python train.py --hidden_size=320 --d_shared_expert=192 --normalize_top_k=true --routed_scale=1.0 --rope_theta=1000000.0 --optimizer="soap_variant" --weight_decay=0.12 --lr_head=0.00678 --decay_shape="pow" --max_seq_len=1024
Below are experts of layer 7 (counted from 0) of a mixture-of-experts language model. Rows are named gate (a neuron's input weights, with its number), up (a neuron's input weights, with its number), down (a neuron's output weights, with its number) and show model dimensions 240-319. Each number is 50 + 12 x the weight over its row's rms, rounded and kept within 0 to 99.
Before each expert's rows: a language model's description of what the expert responds to; "raises" lists some tokens whose logits its average output raises strongly, later layers aside. This comes from a sample of Wikipedia text that the model never trained on.

# expert 23
A single capital letter beginning a name or word after a first name or space, such as D in Disraeli, N in Nelson.
raises: "ew", "old", "ap", "eph"
gate0:57 43 43 46 33 42 49 50 42 54 52 45 52 25 66 34 53 48 71 49 62 35 59 72 53 43 63 54 52 73 39 41 64 51 50 42 58 50 40 50 56 44 65 60 50 53 91 32 51 44 54 52 59 36 55 44 48 70 59 56 56 37 48 55 65 61 46 39 44 53 47 52 65 72 41 44 53 25 63 60
up0:48 29 44 61 30 32 55 51 62 60 49 38 44 45 69 53 62 50 73 58 52 27 57 53 49 31 72 49 61 56 38 43 56 54 59 36 44 42 31 48 39 49 76 70 40 60 73 26 31 52 44 44 49 47 53 49 64 72 49 47 38 47 45 54 58 60 50 39 61 61 29 38 65 67 49 54 40 21 66 46
down0:12 42 35 33 44 68 66 76 38 48 51 58 30 69 46 57 51 48 52 80 46 35 50 37 23 37 34 60 30 36 57 49 60 53 70 57 56 38 63 52 66 76 51 68 49 59 41 50 41 49 63 49 51 58 47 45 50 41 50 60 45 56 38 55 68 46 29 55 71 51 62 54 40 27 41 39 47 64 33 47

# expert 26
Final pieces completing common nouns like press, staff, interview, message, plus whole words work, people, death, own.
raises: "ing", " and", ".", ",", "sh"
gate0:45 39 68 73 62 50 46 64 58 46 46 62 40 31 36 50 38 64 48 54 39 56 38 73 35 62 44 70 55 46 53 64 44 46 49 41 56 54 36 54 48 40 41 27 42 30 59 42 61 28 57 54 52 48 41 56 35 66 33 60 67 39 40 56 70 46 69 69 66 70 33 36 38 61 72 64 32 57 62 59
up0:47 68 31 33 42 61 60 45 48 44 50 46 62 65 50 29 58 38 58 41 51 50 64 41 53 33 53 35 44 56 41 32 61 67 55 58 48 43 68 39 38 70 45 66 65 78 40 64 47 71 42 53 58 50 59 52 55 50 55 33 44 65 44 55 13 40 26 29 35 32 71 58 55 33 37 32 76 48 40 49
down0:35 50 57 40 50 60 34 44 51 52 67 35 52 66 56 36 30 62 43 53 48 38 63 50 34 52 48 51 45 38 83 33 60 34 51 67 48 58 35 53 51 39 49 41 41 44 47 51 55 51 43 48 63 59 52 54 73 54 50 63 53 74 44 54 51 55 55 83 54 54 59 54 38 50 43 69 36 31 34 32

# expert 15
First digit of years and small numbers, mostly the 2 of 2010s–2020s years after months, commas or table bars, plus small counts in tables.
raises: "006", "008", "012", "005", "010", "016"
gate0:64 46 38 50 61 61 38 46 73 26 74 51 47 53 62 67 36 43 48 52 43 80 21 41 56 41 54 44 40 70 58 68 54 47 59 28 23 37 47 45 67 69 38 40 51 51 26 57 45 39 46 21 64 50 68 71 44 34 53 57 35 56 51 53 42 57 41 22 52 42 68 59 40 42 55 64 54 52 45 53
up0:22 36 64 33 47 48 65 49 44 56 07 22 42 52 41 45 51 56 43 48 57 49 73 58 47 72 62 47 53 29 53 51 63 40 35 59 64 77 51 43 50 58 61 46 54 49 62 53 38 49 48 52 30 42 33 42 41 51 46 60 58 43 48 44 48 48 60 44 47 57 34 47 46 55 48 45 72 38 42 53
down0:30 54 75 45 47 59 40 59 48 66 69 60 37 63 73 77 39 35 39 51 57 44 47 57 28 40 77 54 52 64 76 62 56 43 56 56 62 44 62 54 76 57 50 40 48 33 39 50 30 62 51 55 52 38 39 45 58 47 51 51 39 49 42 34 48 47 46 50 60 27 46 76 42 55 47 43 41 52 77 48

# expert 30
Word-stem pieces and base verbs awaiting a suffix like -ed, -ing, -er, such as design, form, develop, T-ell-er, L-ord, beg-inn-ers.
raises: "ed", "ed by", "ing", "ed the", "ers", "s"
gate0:52 31 52 53 65 71 37 52 37 71 54 34 57 53 68 53 48 53 32 47 77 60 50 62 69 50 57 39 59 62 58 44 51 41 46 41 41 44 36 58 55 37 16 47 68 47 60 33 44 60 48 62 57 60 50 59 76 37 63 51 53 43 50 68 55 31 65 57 56 76 45 63 34 40 52 39 38 67 41 33
up0:59 38 39 49 39 51 36 37 37 55 60 50 47 45 24 41 42 39 40 60 49 44 38 42 53 54 60 71 58 44 32 45 54 58 63 43 54 48 54 63 63 41 63 70 41 69 36 70 50 67 56 69 49 50 48 58 54 44 61 62 48 70 32 49 43 48 68 40 39 49 48 64 62 49 59 53 47 45 83 52
down0:62 53 43 52 40 56 59 35 44 54 28 57 44 51 42 47 49 58 70 49 33 39 49 60 69 40 62 51 59 33 48 45 73 41 41 39 49 50 71 44 55 40 62 54 45 47 69 46 69 67 44 49 71 51 41 64 52 50 50 56 43 47 48 45 58 55 51 59 51 74 58 58 48 72 54 29 50 37 66 80

# expert 8
Word pieces containing the letter b or B inside names and words, e.g. Lund-b-eck, hus-b-and, B-eyond, H-ib-ana, lb.
raises: "ook", "usiness", "ank", "out", "ility", "urn"
gate0:40 62 54 46 62 37 47 62 46 39 61 48 54 68 38 63 47 48 40 57 62 35 43 59 51 47 56 62 61 54 54 48 30 45 39 54 36 40 82 54 57 42 63 75 17 60 44 27 51 50 68 35 34 24 40 39 52 51 35 66 22 41 32 68 63 37 79 46 34 42 48 48 56 57 65 50 64 46 75 57
up0:55 58 52 48 38 40 38 55 62 67 59 39 71 51 57 59 49 61 74 62 61 63 49 54 38 72 34 55 51 77 57 52 59 58 49 82 62 26 64 64 58 30 59 25 54 38 47 60 49 59 47 54 49 44 59 63 49 71 70 59 35 45 56 57 59 61 46 36 36 46 65 39 53 46 45 64 56 29 53 49
down0:50 30 56 51 64 64 35 51 63 43 38 51 62 39 43 57 43 45 41 57 44 46 40 70 51 67 42 44 71 46 27 52 63 87 40 34 55 59 42 66 53 63 51 60 64 66 52 34 57 67 63 48 55 41 59 53 57 41 51 64 41 44 44 30 55 35 32 29 51 48 53 59 35 53 50 46 51 69 62 41

# expert 56
Nouns for media works and their word endings, e.g. film, album, book, story, program, television, production, plus River.
raises: " and", ".", ","
gate0:39 54 49 63 45 56 50 64 25 55 44 48 40 70 52 50 38 45 50 50 52 40 54 45 34 43 51 57 54 43 34 22 28 50 50 58 65 63 42 41 53 44 50 47 45 67 42 53 38 43 56 41 62 11 52 53 50 96 65 68 49 27 41 45 31 53 58 44 60 42 50 61 36 58 54 33 43 62 46 47
up0:66 37 68 72 32 65 53 59 33 53 48 45 49 61 51 63 27 48 47 57 42 44 56 71 41 47 38 33 60 57 37 38 39 54 47 63 78 61 50 41 27 57 35 61 61 67 20 69 38 45 50 61 45 45 51 64 43 54 83 68 57 49 58 62 69 58 55 71 54 57 70 44 40 44 48 41 37 55 36 47
down0:32 59 73 14 49 57 35 41 43 62 62 64 53 53 57 54 62 48 44 55 38 47 53 40 46 33 59 53 52 38 35 49 50 48 53 63 63 36 22 60 52 42 57 63 76 55 63 53 37 22 45 47 48 61 61 26 60 53 40 33 42 65 43 44 60 65 53 39 53 72 48 67 66 52 65 50 44 60 73 53

# expert 42
Single-letter pieces t, d and w inside or starting words, often in foreign names, e.g. Sol-t-an, Tut-t-le, w-inning, With-d-rawals.
raises: "it", "id", "ing", "re", "alk", "el"
gate0:46 51 40 37 44 52 59 40 51 36 75 43 60 30 47 50 54 64 49 49 61 58 39 51 60 57 42 59 45 43 18 36 49 68 52 56 44 56 51 46 52 34 43 40 66 50 78 37 37 68 29 36 48 35 44 52 59 56 53 46 37 29 50 71 39 43 64 32 56 60 59 65 45 71 60 43 43 44 62 78
up0:69 51 49 47 44 42 46 33 59 62 64 39 51 36 53 44 50 50 35 70 39 51 56 47 45 58 67 34 52 56 54 44 47 73 46 38 64 61 41 56 69 47 43 43 59 58 60 40 31 59 51 59 43 50 39 51 53 57 54 35 40 31 49 78 53 54 68 53 56 43 61 61 49 50 46 53 58 49 61 90
down0:25 56 25 47 42 51 45 51 34 34 61 48 24 34 36 55 29 66 49 47 58 54 54 57 61 49 52 62 92 24 58 56 66 27 33 57 59 57 55 47 62 57 25 25 67 34 46 51 63 36 56 55 60 41 48 40 48 45 38 31 44 49 42 42 46 61 46 48 42 47 63 29 52 32 54 45 58 49 42 36

# expert 28
Word-ending pieces of the form vowel-consonant-e, such as ore, age, ake, ure and ine, in Mythlore, village, machine.
raises: " and", ",", " on", " in"
gate0:55 44 60 61 57 37 78 59 50 68 73 57 72 57 69 55 49 54 44 56 46 66 47 59 41 39 39 52 59 39 41 51 62 65 55 50 38 46 47 47 64 42 45 54 39 44 49 57 37 30 31 52 29 56 54 53 55 66 33 49 59 50 44 42 60 62 59 35 45 34 60 57 57 54 72 54 29 57 59 64
up0:64 60 87 42 71 47 40 51 59 49 73 42 57 48 49 52 51 49 53 65 40 50 31 39 49 36 54 39 42 34 39 51 57 52 66 58 53 55 48 77 48 50 46 64 43 46 46 61 42 25 49 35 36 41 60 62 29 50 44 42 60 40 44 65 63 49 50 59 39 36 46 58 56 53 72 34 37 70 58 58
down0:38 82 44 68 46 50 46 38 46 29 42 53 21 74 51 62 44 54 53 49 61 41 25 35 62 52 42 44 72 50 18 25 43 69 37 26 53 39 61 45 26 55 21 42 59 84 52 46 54 44 31 78 58 40 35 55 40 53 59 51 42 42 73 60 48 46 60 50 35 49 56 53 65 40 44 65 40 49 48 50

# expert 55
Noun suffixes like ation, ion, ment, ity, ance, ator ending abstract nouns, such as organisation, condemnation, invasion, Operator.
raises: " of", " and", " of the", " by", " to", " in"
gate0:62 26 68 65 55 25 52 55 23 49 51 37 53 49 75 61 44 47 78 37 54 48 72 67 53 66 41 28 49 61 48 56 66 78 54 57 44 63 67 50 53 55 51 42 52 61 55 44 44 52 51 37 39 51 68 64 58 49 50 53 45 66 24 39 53 57 61 55 36 51 33 51 49 49 33 34 50 45 41 42
up0:51 43 44 29 55 73 50 59 61 52 37 47 53 49 27 29 56 51 44 73 69 43 38 55 49 53 58 63 42 51 55 34 53 22 50 55 55 47 42 58 53 58 23 63 51 44 46 58 65 57 35 53 59 41 32 42 54 49 50 36 55 45 46 70 57 50 47 62 50 29 70 45 61 49 46 50 48 35 60 57
down0:55 38 54 73 29 69 58 55 53 43 69 62 47 46 70 52 58 35 82 47 63 47 72 54 61 42 50 38 35 51 39 49 54 42 42 52 59 43 43 32 58 56 66 48 52 66 50 47 46 54 62 34 50 45 40 50 69 54 76 51 37 31 33 63 32 37 58 54 52 41 55 37 43 58 58 50 54 39 51 59